Experts of a small language model.
Size: 15 layers, width 192, 45.7M parameters.
Below are experts of layer 12 (counted from 0) of a mixture-of-experts language model. Rows are named router (the router's row for the expert), down (a neuron's output weights, with its number) and show model dimensions 0-191. Each number is 200 + 30 x the weight over its row's rms, rounded and kept within 0 to 999.
After each expert's rows: "comes before" lists some tokens at least twice as common just after its tokens as in all text. This comes from a sample of Wikipedia text that the model never trained on. Tokens count by the router's weight.

# expert 105
router,204,162,230,242,201,225,126,201,224,193,156,139,177,160,210,244,162,211,197,166,187,194,193,168,152,247,201,249,242,188,274,136,236,182,196,211,201,177,238,207,216,219,210,214,207,158,160,186,194,187,201,184,244,257,193,220,203,206,235,248,203,212,232,187,223,250,216,201,211,172,202,184,235,245,188,172,217,176,223,220,153,202,197,253,216,180,165,225,217,249,203,258,209,144,190,186,231,178,182,217,174,188,179,189,262,221,217,192,255,167,191,284,204,199,229,232,245,195,244,219,194,223,224,204,182,229,214,198,212,136,186,188,220,191,165,222,182,170,190,227,202,168,223,212,266,143,178,179,238,204,138,213,225,213,178,145,208,240,199,231,204,230,242,242,184,216,239,210,189,195,192,211,238,258,177,192,240,224,200,161,183,182,237,192,189,212,230,226,170,191,177,158
down0,173,217,210,178,243,203,192,223,226,237,152,234,221,198,226,223,205,201,193,212,249,163,199,248,182,231,176,170,221,152,175,193,235,220,244,200,143,241,194,247,207,224,218,241,180,164,199,236,230,226,257,164,157,213,176,80,233,134,185,190,207,232,191,208,226,206,221,201,197,206,192,148,191,160,220,154,202,212,230,223,237,247,163,166,194,223,202,239,172,207,188,232,203,181,261,177,166,199,141,215,240,186,220,219,208,193,183,183,182,275,148,212,203,195,210,262,162,242,240,172,199,186,180,246,158,189,212,192,163,149,164,234,223,205,226,195,188,225,190,211,155,191,212,204,250,231,177,170,182,193,243,200,201,217,163,221,193,261,189,186,172,218,222,213,181,189,213,220,246,188,150,216,204,203,207,248,181,134,172,222,196,193,174,212,198,166,228,196,147,201,226,208
comes before: "\n", "==", " ==", "===", " |", "\n\n"

# expert 121
router,212,209,172,222,180,206,206,263,235,224,209,220,202,207,144,245,187,198,251,229,221,137,165,246,197,172,185,170,208,189,222,232,209,211,194,192,133,247,161,189,204,188,233,170,222,211,220,158,193,261,187,217,188,198,165,223,179,211,167,209,241,144,180,196,173,216,177,186,179,152,237,231,225,216,201,198,193,185,147,192,196,150,198,152,164,167,154,221,220,208,175,183,202,160,229,174,262,198,194,216,220,204,223,201,233,173,179,215,218,159,227,215,210,190,178,210,215,228,161,221,197,192,223,194,218,203,158,166,217,151,186,176,238,246,273,251,197,175,210,182,220,148,210,251,238,236,166,192,240,215,192,219,232,221,198,203,175,254,168,164,211,146,263,161,232,172,224,195,210,202,115,186,261,192,149,272,184,212,192,188,191,187,208,239,215,191,151,190,182,181,212,148
down0,236,252,153,200,223,166,158,147,163,198,185,229,175,183,209,176,243,171,170,140,124,215,155,255,201,215,193,173,216,216,221,212,186,176,267,199,194,163,213,237,148,208,240,150,208,230,190,199,194,157,173,191,175,228,236,174,175,190,212,185,197,161,193,200,188,170,170,236,206,172,178,196,159,148,178,239,181,208,184,163,223,191,193,220,149,160,212,181,214,156,196,181,187,139,218,237,161,215,180,224,204,220,190,163,261,228,202,200,172,234,192,206,276,212,195,203,260,178,172,163,241,244,175,180,148,196,212,169,177,189,167,155,189,204,162,197,180,210,170,198,201,169,202,203,201,218,155,146,204,187,209,249,185,254,204,204,298,250,192,246,208,207,201,230,187,197,219,182,187,209,214,191,254,230,205,240,219,223,209,232,185,167,186,142,211,197,221,200,253,198,231,188
comes before: "2", ", ", "1", " ", " of ", "8"

# expert 0
router,235,170,207,210,226,220,231,217,225,237,164,120,161,218,225,229,229,185,218,212,237,176,242,159,195,204,169,161,234,182,226,210,218,212,234,251,231,231,217,238,209,255,257,212,235,239,206,167,200,241,183,208,213,208,232,242,185,206,174,248,180,229,197,222,141,181,204,202,202,188,166,190,208,218,253,264,212,169,189,174,207,242,247,228,236,244,175,212,201,258,193,215,223,195,207,175,231,203,182,199,168,182,229,182,206,190,190,149,197,174,219,246,230,264,226,262,178,178,186,136,171,169,170,229,163,186,215,161,177,173,208,229,200,180,258,235,191,217,224,157,243,186,209,144,201,175,165,189,225,199,183,237,159,186,185,158,163,252,206,211,183,141,209,275,190,226,136,220,221,223,180,219,148,193,168,194,210,181,208,146,209,175,170,187,205,227,197,197,202,222,178,175
down0,203,173,241,235,215,204,186,230,219,184,186,212,224,158,191,239,234,233,188,160,213,231,226,178,202,178,198,192,164,177,188,176,142,255,216,202,177,185,151,181,164,198,173,199,230,244,186,135,233,215,191,225,224,199,212,220,214,185,180,209,208,177,204,242,224,198,177,170,266,190,171,143,173,225,201,168,177,248,188,240,252,190,176,243,119,188,242,197,215,174,206,201,174,173,216,170,191,114,226,212,195,188,248,189,139,192,172,253,186,204,196,182,171,178,176,190,215,229,213,117,187,159,204,187,204,170,173,277,191,197,189,198,195,229,226,161,226,153,183,237,243,182,221,148,163,179,157,206,201,239,229,181,214,178,244,190,172,258,212,186,241,236,180,210,231,188,220,233,203,205,199,212,253,258,212,181,201,185,241,197,235,181,272,217,212,211,232,181,221,220,145,216
comes before: "| ", "|", " of", " of the", "The", "=="

# expert 54
router,173,162,209,157,238,191,227,187,227,190,208,183,190,198,231,202,180,152,236,211,147,148,218,200,194,202,198,177,231,205,197,182,189,213,169,168,213,202,245,239,242,169,211,205,161,219,195,160,144,206,186,201,154,194,196,250,247,153,222,209,218,204,117,196,182,132,166,186,173,209,207,207,195,287,238,203,178,209,210,131,247,266,206,170,228,270,194,211,147,279,227,196,236,217,189,218,213,226,255,182,175,199,185,209,180,156,225,183,208,211,203,216,233,164,223,259,151,219,176,194,185,176,182,210,209,209,200,192,196,197,191,189,186,189,207,179,242,201,196,220,142,225,230,171,244,211,196,163,227,204,175,181,182,198,202,227,193,179,192,195,149,213,201,186,203,166,176,182,216,234,197,201,179,98,163,163,187,195,200,147,223,246,154,195,219,227,189,174,218,159,175,268
down0,214,159,136,193,176,189,180,208,217,196,189,205,186,141,193,188,172,213,276,196,186,206,140,209,206,201,148,151,171,248,180,196,178,200,224,172,174,193,194,244,224,191,259,168,187,228,226,234,227,229,181,246,178,252,213,214,228,215,197,230,170,251,212,227,256,189,194,213,211,246,233,241,174,198,164,190,189,212,185,220,224,192,184,214,194,234,254,166,178,185,192,194,183,176,205,165,257,196,199,217,220,200,174,229,154,178,261,211,236,207,252,235,168,172,239,164,193,201,186,141,187,207,207,193,225,201,150,205,232,184,245,257,174,221,218,209,196,227,211,275,222,169,164,207,203,188,197,241,196,220,169,198,185,174,164,253,223,174,183,156,247,165,190,146,189,173,192,189,163,207,233,206,180,248,227,223,198,255,156,265,235,255,227,205,253,176,155,183,189,214,231,241
comes before: ".", ",", " and", ", and", " in", " to"

# expert 103
router,204,208,220,236,225,191,145,159,253,205,198,171,221,213,222,239,213,224,169,171,181,185,224,204,165,250,163,218,227,152,217,182,263,230,174,214,195,234,224,194,181,220,195,144,249,156,207,139,188,181,197,210,212,246,222,210,215,221,200,213,234,164,254,183,182,178,215,247,184,186,196,186,251,193,193,240,236,164,176,201,212,231,212,241,199,219,141,246,226,202,176,212,188,190,215,172,243,216,169,178,201,142,189,151,223,241,201,194,172,176,148,274,189,188,267,231,229,170,197,201,255,190,235,193,198,184,226,226,183,141,166,177,232,218,230,254,246,227,187,215,203,158,236,215,266,154,210,220,246,173,186,197,233,202,158,166,262,222,204,243,203,194,197,198,141,243,226,181,208,203,194,174,221,194,159,179,175,232,186,154,162,217,244,223,167,204,234,189,190,196,198,166
down0,175,184,225,189,263,201,178,211,246,226,154,182,159,195,212,204,178,174,197,182,179,242,212,173,217,192,222,228,182,187,203,216,214,138,183,207,172,193,189,249,247,222,151,204,192,203,174,206,244,184,233,232,206,176,233,262,169,214,215,163,168,219,212,225,207,218,198,167,164,139,239,220,146,214,220,180,189,215,194,210,161,221,196,248,170,160,197,199,230,183,237,211,189,205,207,260,212,255,233,197,279,225,163,178,240,241,191,223,254,168,179,206,231,207,236,159,225,200,164,214,153,210,186,167,200,205,159,184,210,177,209,187,150,188,248,254,182,259,214,236,213,192,274,207,151,220,204,187,235,256,238,176,198,191,258,186,205,213,199,203,188,218,221,181,176,211,187,195,224,237,293,210,233,188,179,219,165,266,228,172,186,242,188,222,174,181,236,187,165,196,157,160
comes before: " |", "\n", "==", " | ", "′", " =="

# expert 72
router,256,241,138,236,225,202,190,230,234,152,219,175,168,209,178,163,205,245,188,225,186,205,193,259,167,225,169,180,213,187,234,175,226,171,212,175,202,206,142,196,156,188,216,206,191,224,157,200,203,200,248,259,181,286,164,254,211,222,147,259,240,205,150,206,230,157,203,216,187,245,169,153,189,167,175,199,230,267,199,224,256,195,213,180,164,210,189,219,213,185,209,154,187,202,231,213,196,238,194,173,207,239,197,200,198,210,204,208,169,242,259,208,174,197,186,197,227,155,177,163,158,152,160,214,220,222,242,171,176,215,224,183,189,189,164,236,203,214,149,163,214,217,227,191,218,171,194,234,173,126,206,196,188,159,157,166,204,180,149,219,176,200,195,166,180,187,265,188,196,179,166,139,208,192,211,233,219,167,191,204,224,238,221,160,220,155,166,195,224,239,187,210
down0,156,232,214,191,151,227,208,221,188,186,202,168,191,168,172,179,179,210,199,161,152,219,188,184,203,191,138,176,171,248,168,181,186,178,237,179,155,150,246,206,242,198,215,188,241,201,257,179,215,240,190,216,205,170,223,237,216,210,173,218,199,243,247,166,194,187,235,215,197,177,183,194,204,196,231,252,195,217,179,179,227,204,206,147,203,193,230,228,206,192,182,262,228,173,228,148,242,207,199,206,178,193,122,255,199,181,177,168,182,168,160,205,201,208,190,205,217,189,150,270,243,181,213,252,175,210,195,110,144,183,202,167,199,155,213,171,194,182,158,192,210,232,229,157,205,181,131,266,210,180,217,280,250,211,215,160,189,220,187,199,185,165,173,205,237,187,187,243,237,231,231,201,178,241,171,170,213,225,199,184,244,198,204,222,178,188,228,181,236,174,264,198
comes before: " | ", ".", "0", "–", "; ", "1"

# expert 117
router,171,249,194,217,151,202,247,166,197,223,226,166,253,261,170,218,217,212,192,245,178,256,243,153,264,202,203,156,176,253,165,266,219,206,240,165,175,212,200,269,136,210,217,188,236,230,199,168,225,193,218,203,175,188,242,155,162,191,214,175,158,209,174,205,196,227,226,201,244,197,209,212,213,195,229,241,179,161,174,184,143,227,179,172,157,206,186,160,169,192,173,204,191,210,233,150,207,200,187,188,156,186,205,205,184,209,187,135,236,185,157,218,173,187,191,201,198,173,230,152,197,179,153,210,195,179,219,187,216,191,260,164,182,200,186,182,189,244,173,145,196,218,173,199,137,237,185,193,219,204,171,230,165,178,226,185,189,208,199,193,167,203,244,218,243,205,156,182,195,194,215,219,206,214,226,151,233,166,160,240,267,188,206,227,154,181,210,251,217,232,268,171
down0,168,193,266,243,202,236,170,122,187,194,179,164,176,183,169,259,215,158,190,263,204,203,195,141,135,199,180,174,118,200,184,173,170,205,107,189,125,204,178,233,207,158,164,204,172,195,217,207,211,184,201,199,132,226,167,188,237,201,200,207,234,233,251,195,172,252,215,171,187,196,188,203,189,193,197,224,137,189,198,180,167,201,193,168,179,181,216,191,204,212,134,246,187,169,220,179,220,166,176,147,164,196,201,212,234,223,214,207,195,196,207,203,217,205,206,134,177,238,240,258,205,214,198,213,159,206,217,222,255,172,228,202,189,203,170,180,206,171,203,224,258,178,242,181,208,222,213,134,222,219,218,210,178,228,215,241,187,235,215,222,217,206,212,212,214,245,198,210,137,257,221,210,199,192,209,213,219,172,182,173,186,186,212,182,193,142,252,230,228,214,225,190
comes before: "| ", "-", "|", "The", "1", "=="

# expert 75
router,239,225,218,201,118,180,222,206,217,170,222,210,237,185,188,181,269,237,192,221,188,205,225,199,279,190,162,190,246,179,180,262,216,224,224,173,210,174,204,202,161,198,175,158,188,151,164,212,218,164,211,219,193,175,200,201,213,255,208,187,237,186,168,183,194,196,215,196,198,169,182,148,184,153,183,211,205,242,155,178,163,249,166,257,165,166,203,195,231,184,217,170,199,141,238,153,267,191,163,166,182,216,170,202,196,242,152,212,234,225,143,246,162,218,158,202,227,182,185,190,222,184,180,183,237,181,200,180,180,160,208,157,205,223,179,254,219,182,175,240,141,221,223,170,158,252,225,189,146,152,223,237,192,164,174,213,245,241,193,228,173,180,244,253,185,190,208,186,175,183,192,224,261,233,188,242,190,197,201,234,193,224,213,212,193,142,208,197,209,231,200,206
down0,237,214,162,218,239,186,205,229,269,140,259,206,237,198,233,194,194,191,226,168,201,177,199,155,172,204,196,182,208,183,198,168,209,224,209,235,239,204,176,164,198,207,198,213,188,198,186,210,210,233,254,174,149,224,180,220,202,247,189,129,206,197,185,224,151,140,199,232,238,179,149,200,215,197,242,225,257,216,218,274,182,194,185,196,145,226,234,194,167,219,190,197,240,196,172,137,285,180,207,206,239,206,162,207,228,179,234,176,204,179,201,207,202,186,236,244,211,183,163,194,200,238,184,219,181,199,183,128,280,256,183,200,139,183,203,205,185,158,208,203,131,220,226,264,210,209,204,235,198,200,204,163,188,191,178,174,161,162,211,158,203,189,232,219,218,214,208,242,210,184,176,202,178,190,175,185,242,212,237,206,172,201,223,262,154,184,252,210,186,218,256,213
comes before: "0", "1", "2", "3", "4", "5"

# expert 98
router,222,173,233,153,224,223,209,221,208,193,230,160,187,204,221,210,204,203,223,236,162,162,196,237,169,176,236,148,248,221,207,205,198,210,164,254,229,227,231,249,207,212,166,181,209,225,195,143,160,262,190,191,143,197,236,247,241,186,269,214,184,230,153,164,198,168,206,186,197,153,182,238,240,259,198,224,163,198,271,164,235,251,209,175,167,210,134,228,164,200,197,192,221,200,171,255,228,216,244,228,179,170,174,248,203,162,218,207,223,184,204,200,223,184,196,235,202,186,185,192,214,183,204,175,214,225,189,199,214,201,187,184,161,198,210,188,250,182,228,208,161,251,201,150,243,196,197,191,232,238,191,200,139,219,214,191,165,179,180,200,191,244,188,234,239,218,184,166,256,232,164,163,152,171,143,167,217,215,172,197,243,269,207,217,207,178,237,158,230,163,190,233
down0,186,226,145,202,168,228,208,232,195,221,257,205,218,179,218,181,221,122,246,186,264,190,225,259,164,198,196,192,180,175,200,160,244,244,201,158,138,215,205,174,220,201,204,188,180,216,224,193,190,228,242,182,156,202,177,209,215,203,227,184,191,213,192,201,248,228,217,204,163,217,210,192,174,182,267,223,224,171,203,176,189,238,192,233,223,197,169,162,219,194,250,182,243,240,234,206,202,164,138,222,178,184,214,159,234,212,219,169,199,199,246,189,139,195,190,115,194,206,213,167,205,156,134,220,159,149,148,241,156,193,184,202,235,199,205,223,169,209,248,170,152,183,181,157,206,180,182,182,172,221,167,223,155,226,176,249,178,156,246,176,208,265,210,154,261,165,210,169,200,220,202,182,191,168,239,223,244,196,183,175,157,191,181,200,193,191,159,218,229,193,194,222
comes before: ".", ",", " in", " and", " of", " in "

# expert 10
router,234,189,228,216,228,221,196,198,206,218,195,254,218,221,148,229,210,216,199,179,158,173,226,203,186,120,208,190,194,231,142,203,245,229,204,137,229,186,159,212,204,189,202,189,252,188,209,267,262,206,212,225,164,163,209,178,137,197,166,207,186,246,196,182,196,229,171,224,196,178,256,194,197,163,161,258,192,188,191,203,170,234,259,199,193,231,221,249,216,185,195,202,220,194,223,186,186,162,202,201,161,146,176,179,194,175,163,164,217,177,196,191,194,247,232,181,189,174,235,100,204,211,229,225,150,169,169,186,203,147,186,170,202,170,204,208,233,162,223,156,238,211,207,183,254,201,206,233,202,229,184,271,191,215,189,213,163,203,232,246,178,172,239,164,157,215,238,166,193,180,174,173,211,180,255,155,218,220,194,200,152,179,185,206,195,132,225,230,215,236,211,161
down0,198,143,250,176,159,147,168,202,141,196,231,204,212,207,212,189,179,200,256,197,143,245,202,185,187,219,172,186,210,219,237,187,192,233,202,175,241,204,225,170,212,206,214,201,217,229,193,209,196,170,223,171,151,244,181,223,227,206,189,230,95,151,218,212,142,215,215,221,196,176,214,182,241,174,147,199,225,151,205,197,225,187,194,241,172,233,169,205,217,173,214,193,214,182,202,225,139,213,205,182,149,184,185,231,165,174,178,236,218,151,188,269,165,131,242,204,201,201,192,121,195,199,189,173,198,192,164,184,266,228,207,227,227,208,149,219,181,138,193,169,223,215,201,219,258,177,227,226,214,225,173,204,177,222,181,191,171,172,202,270,185,208,239,209,189,238,203,185,210,169,198,168,192,246,165,218,234,224,169,166,258,203,157,190,209,211,271,215,211,212,183,216
comes before: "| ", "\n", "|", "2", "|  |", "\n\n"

# expert 17
router,210,212,159,195,225,188,187,213,210,172,233,179,199,179,169,231,211,233,222,158,174,239,166,241,181,250,216,157,152,206,216,224,200,265,208,170,174,236,243,210,173,133,221,147,264,182,191,189,185,193,229,191,206,243,154,221,152,223,197,187,195,207,108,191,230,166,214,235,184,190,217,214,208,225,229,220,168,198,226,132,220,237,237,151,209,228,186,211,234,210,182,187,179,187,205,170,132,249,204,197,261,242,231,172,237,203,218,192,186,217,205,299,180,171,151,189,236,179,158,180,185,220,156,233,146,200,188,240,180,203,167,206,201,247,169,226,211,211,211,166,177,192,222,193,190,194,205,252,143,229,172,188,220,188,183,216,222,156,240,231,195,197,177,213,178,174,170,175,195,242,227,187,215,233,230,237,229,155,179,246,225,246,188,158,192,223,222,205,204,224,229,207
down0,165,172,222,209,215,188,190,218,192,196,150,149,213,199,147,187,229,154,241,217,187,243,185,215,184,249,198,206,187,250,235,134,234,168,220,219,188,162,201,213,182,245,237,195,221,226,216,212,227,245,160,221,181,214,198,174,170,224,162,185,231,194,193,267,225,129,234,275,171,168,230,234,236,175,158,182,205,218,220,262,212,206,204,215,173,244,224,155,159,200,169,157,219,173,248,198,207,235,241,240,194,178,219,206,235,187,185,230,188,232,210,237,161,208,195,215,225,220,227,258,234,193,170,245,174,245,238,191,180,262,182,241,225,232,150,207,190,186,171,210,178,218,244,189,216,157,215,192,156,213,235,198,182,176,209,207,192,184,240,238,143,234,226,159,174,175,247,188,176,211,187,208,168,212,144,147,189,201,258,210,174,212,167,191,247,210,204,182,209,210,159,216
comes before: "1", "2", "3", "0", "4", "6"

# expert 90
router,230,179,231,207,167,226,222,172,209,188,171,204,184,162,208,170,204,144,184,161,192,230,177,160,265,148,172,234,217,194,181,190,217,174,197,203,158,219,157,172,233,227,242,211,178,166,261,194,231,233,159,185,188,186,234,161,218,209,180,194,239,192,188,212,245,187,204,206,194,167,201,260,267,252,208,207,188,166,241,217,212,229,194,226,221,187,184,223,174,151,176,177,183,144,146,266,154,200,241,188,245,189,256,249,164,190,207,248,192,224,172,232,199,219,164,224,197,160,182,162,258,182,212,243,177,154,205,119,207,196,158,178,181,171,166,185,213,218,148,205,212,262,167,215,204,155,172,140,229,178,180,179,201,194,184,178,161,156,243,231,214,166,250,195,200,201,187,176,191,216,209,192,163,212,183,265,164,223,186,191,239,204,232,199,199,163,228,195,199,216,184,192
down0,240,172,200,192,206,187,198,187,231,205,195,193,164,213,184,171,236,187,225,212,216,220,238,237,178,174,208,208,225,186,243,207,209,175,208,204,201,175,167,210,190,180,242,193,208,221,156,226,218,218,180,199,198,243,151,222,163,233,193,253,215,211,202,186,262,161,202,165,222,247,232,211,202,220,180,191,166,215,199,108,193,181,196,169,240,209,152,200,232,181,182,199,187,209,167,144,206,219,178,179,188,183,225,154,217,214,199,188,181,287,182,197,159,208,274,169,227,187,264,155,233,179,182,236,179,224,178,184,178,186,253,243,191,187,266,158,244,148,159,204,223,182,264,170,261,207,232,187,188,206,188,202,186,218,157,189,206,183,207,222,166,206,160,186,208,226,252,200,136,241,273,226,252,171,241,210,236,187,190,184,248,284,186,191,234,189,209,204,230,189,233,188
comes before: "ing", "ed", "ing the", " the", "ation", "ed by"

# expert 43
router,227,218,195,166,225,215,178,180,244,231,234,169,204,193,227,211,174,165,250,222,175,192,226,240,172,200,205,187,221,173,183,218,232,209,231,229,197,185,233,221,178,209,233,187,227,282,172,146,229,231,194,184,204,209,220,190,216,160,182,219,231,190,151,203,139,176,160,183,203,177,154,204,220,221,208,199,178,243,132,193,230,218,247,245,222,197,254,209,191,237,204,183,216,198,215,191,238,199,246,211,203,201,169,200,186,129,168,182,210,162,229,225,237,232,198,182,193,202,173,152,207,160,205,146,249,223,218,178,191,168,173,175,212,202,208,246,208,223,250,228,152,236,202,136,193,197,185,188,169,231,159,219,176,257,187,166,177,247,115,205,171,158,230,229,163,205,139,180,222,217,150,184,176,182,192,200,170,189,215,149,213,170,106,198,201,229,171,217,221,174,237,230
down0,197,195,172,166,165,193,229,203,226,163,215,171,206,143,191,174,153,163,207,238,119,208,275,196,143,202,193,228,234,211,207,199,196,195,197,221,218,231,204,213,173,240,146,183,182,209,189,145,184,239,215,198,183,193,221,227,220,206,207,167,203,228,213,241,247,165,181,216,227,142,240,205,198,172,183,200,158,186,215,221,214,222,194,204,250,148,194,233,203,172,167,220,239,239,174,190,180,256,237,241,167,204,205,244,153,149,252,226,178,200,253,262,190,183,214,229,233,213,174,198,200,196,203,189,207,170,146,192,188,220,183,169,230,226,172,192,179,215,147,219,145,243,272,201,212,206,189,154,254,176,164,185,168,233,138,181,159,181,178,210,219,220,237,170,193,235,156,245,194,181,209,198,194,201,240,151,171,157,215,146,191,191,214,182,169,169,147,201,182,175,170,177
comes before: ".", " of", " of the", " and", " in", " was"

# expert 7
router,202,213,176,197,217,242,185,143,204,156,167,224,179,188,178,161,163,143,186,244,152,222,251,164,174,174,159,194,224,223,150,185,175,195,208,174,166,157,181,218,168,260,205,208,204,192,198,180,213,219,213,130,134,198,230,213,211,212,245,182,178,237,183,209,221,191,219,213,163,242,240,176,185,156,183,177,214,182,208,172,199,218,211,238,195,179,228,259,204,167,227,222,219,146,237,176,276,199,150,209,181,173,208,163,206,230,180,191,168,178,247,194,229,166,235,220,199,241,221,160,225,246,146,233,186,143,170,220,201,179,200,174,220,148,210,240,164,240,214,216,198,213,241,196,207,185,230,222,215,189,225,163,223,201,210,164,184,221,214,226,232,253,221,233,210,212,208,196,160,239,227,171,166,179,224,140,211,238,154,189,221,252,170,217,145,169,237,214,272,202,218,193
down0,223,198,196,161,204,233,208,206,243,178,229,215,199,228,241,182,228,237,188,212,205,181,151,172,196,202,195,193,177,198,212,211,161,205,181,221,222,212,218,230,144,219,172,165,210,156,197,320,165,209,185,200,203,154,154,219,189,224,238,159,186,202,220,187,239,249,190,190,193,232,214,216,139,206,238,179,230,171,213,245,244,183,220,227,200,203,196,161,223,156,162,197,199,220,197,141,185,179,199,221,218,176,184,126,205,164,173,217,239,176,195,231,220,216,158,213,220,216,277,223,195,267,182,238,181,192,189,178,228,202,196,137,177,197,174,229,143,178,162,253,257,239,201,252,200,162,195,202,154,210,212,208,224,239,247,236,174,189,226,204,210,226,209,210,134,196,164,185,217,211,196,271,271,231,209,191,243,206,196,197,181,191,189,232,170,199,159,163,222,206,161,184
comes before: " |", " | ", " ", ")", ") | ", "°N "

# expert 6
router,252,230,222,188,176,230,186,186,213,215,174,215,165,170,187,235,164,204,133,205,190,159,218,197,257,203,205,232,210,142,202,222,224,183,202,218,217,241,195,212,201,192,199,234,191,188,165,171,196,180,155,181,129,206,204,178,203,205,192,146,185,215,226,239,226,200,182,188,179,189,201,199,200,157,239,174,242,202,223,202,224,217,240,251,208,195,224,205,154,195,214,180,179,238,266,166,211,182,191,250,213,189,196,259,228,215,239,240,175,191,206,245,211,235,234,223,219,175,199,185,214,225,252,205,218,244,124,254,151,204,165,201,205,135,237,202,168,137,220,234,231,171,190,179,182,199,171,236,196,219,202,195,200,269,270,200,202,194,185,229,253,195,232,206,145,229,229,197,177,168,182,138,190,232,140,194,229,213,259,218,197,241,147,234,218,158,230,158,202,180,239,189
down0,237,194,180,199,206,184,195,198,190,172,164,235,209,204,186,175,210,233,243,149,200,190,218,211,239,149,227,204,150,215,174,185,174,236,168,192,229,212,215,225,204,237,195,190,199,180,200,226,247,197,231,175,237,257,207,181,173,224,202,239,231,184,131,223,177,161,143,208,127,218,231,210,138,173,136,178,194,197,167,166,205,199,218,257,238,186,220,180,239,191,205,179,152,175,209,193,138,211,210,161,164,253,178,184,180,158,130,211,176,212,187,166,166,226,184,157,165,228,197,166,169,212,158,177,214,215,170,202,211,195,228,213,211,164,236,195,250,206,183,211,178,202,177,202,181,285,211,170,176,167,230,246,210,228,188,258,234,240,226,149,185,198,225,188,191,254,183,220,196,193,227,203,270,191,189,161,210,170,244,188,149,206,180,150,218,210,232,186,134,210,160,198
comes before: ":", "\n", ": ", "\n\n", ": B", ": P"

# expert 85
router,192,152,166,186,217,245,232,155,225,177,188,189,171,164,209,194,208,153,207,254,166,205,243,182,177,216,175,171,229,220,213,243,229,182,251,223,147,200,238,242,213,178,216,218,174,216,161,180,195,215,221,150,170,216,226,252,268,219,229,230,209,224,138,209,199,157,172,175,183,151,209,189,211,239,192,161,185,176,196,126,204,212,203,232,170,197,205,234,218,204,242,211,192,161,149,209,262,231,206,202,159,189,181,194,226,214,180,217,190,156,238,227,234,175,210,240,205,188,194,179,178,178,191,237,176,149,169,202,228,202,163,239,153,200,192,224,178,210,195,205,188,210,229,182,198,245,222,204,222,248,195,163,206,209,220,178,202,228,231,209,159,180,187,237,189,203,172,214,258,186,219,182,145,117,181,141,231,261,229,177,166,249,150,239,169,185,246,175,256,180,167,180
down0,181,172,223,199,238,216,199,146,233,165,190,173,230,252,198,195,184,209,172,249,169,170,224,199,183,207,215,236,197,221,193,178,187,247,171,244,175,217,227,208,192,240,133,229,218,224,188,145,175,237,244,171,235,221,214,210,185,235,160,199,198,173,216,234,165,237,239,221,246,195,153,193,193,212,208,219,248,243,205,178,239,176,208,256,161,189,158,219,247,188,133,140,223,218,200,179,201,200,217,178,235,200,172,233,233,181,246,224,204,235,168,205,219,175,235,205,206,247,204,182,188,224,207,202,251,159,186,221,271,201,192,212,153,193,209,180,211,178,204,187,217,180,277,175,195,208,193,162,205,204,186,205,168,240,203,203,174,184,203,170,175,162,227,126,242,187,244,236,215,212,235,200,172,265,145,193,179,269,265,201,197,216,268,169,195,221,212,217,153,228,195,222
comes before: ".", ")", "\n", ",", " |", " ("

# expert 61
router,184,206,211,214,233,196,205,172,230,244,242,205,201,206,178,171,196,175,255,243,206,216,239,221,193,244,165,177,209,247,192,205,214,187,179,132,202,218,163,221,178,203,243,215,192,211,231,222,188,188,147,195,163,179,230,229,204,222,158,270,159,227,211,184,196,254,254,169,209,239,169,205,177,246,217,218,166,204,179,245,201,202,215,233,225,201,209,168,129,254,191,189,170,182,170,218,194,209,208,186,177,167,223,200,246,159,226,234,214,169,196,288,224,219,190,278,242,209,236,229,164,188,127,233,140,208,216,201,187,162,240,183,221,157,223,188,133,160,230,160,211,152,190,202,236,190,174,144,216,214,177,208,150,190,173,193,195,183,225,240,175,220,200,198,230,213,235,206,239,258,204,262,179,200,214,184,214,168,207,200,249,216,192,175,176,188,185,182,216,173,250,214
down0,218,141,202,215,230,161,222,94,211,166,183,191,204,220,216,201,193,181,185,275,213,203,165,186,203,248,178,222,137,189,236,226,163,195,190,157,158,247,138,220,199,256,138,240,244,186,231,182,184,212,226,189,217,206,208,179,216,214,199,241,181,158,203,183,144,176,190,211,216,132,186,219,236,229,249,191,185,229,193,200,252,220,201,187,203,236,236,155,199,179,195,256,190,141,136,129,205,179,203,256,175,208,171,207,215,239,237,213,191,171,184,230,217,187,228,203,179,231,187,265,197,254,198,141,224,188,215,175,206,187,172,214,174,213,219,224,207,191,173,164,210,186,221,253,213,217,195,193,194,232,204,223,223,168,189,227,204,186,190,202,167,273,235,174,147,200,151,206,216,225,175,200,183,219,202,163,178,140,184,242,196,159,197,215,195,198,194,189,178,188,204,230
comes before: "\n\n", " The", "\n", " He", "The", "=="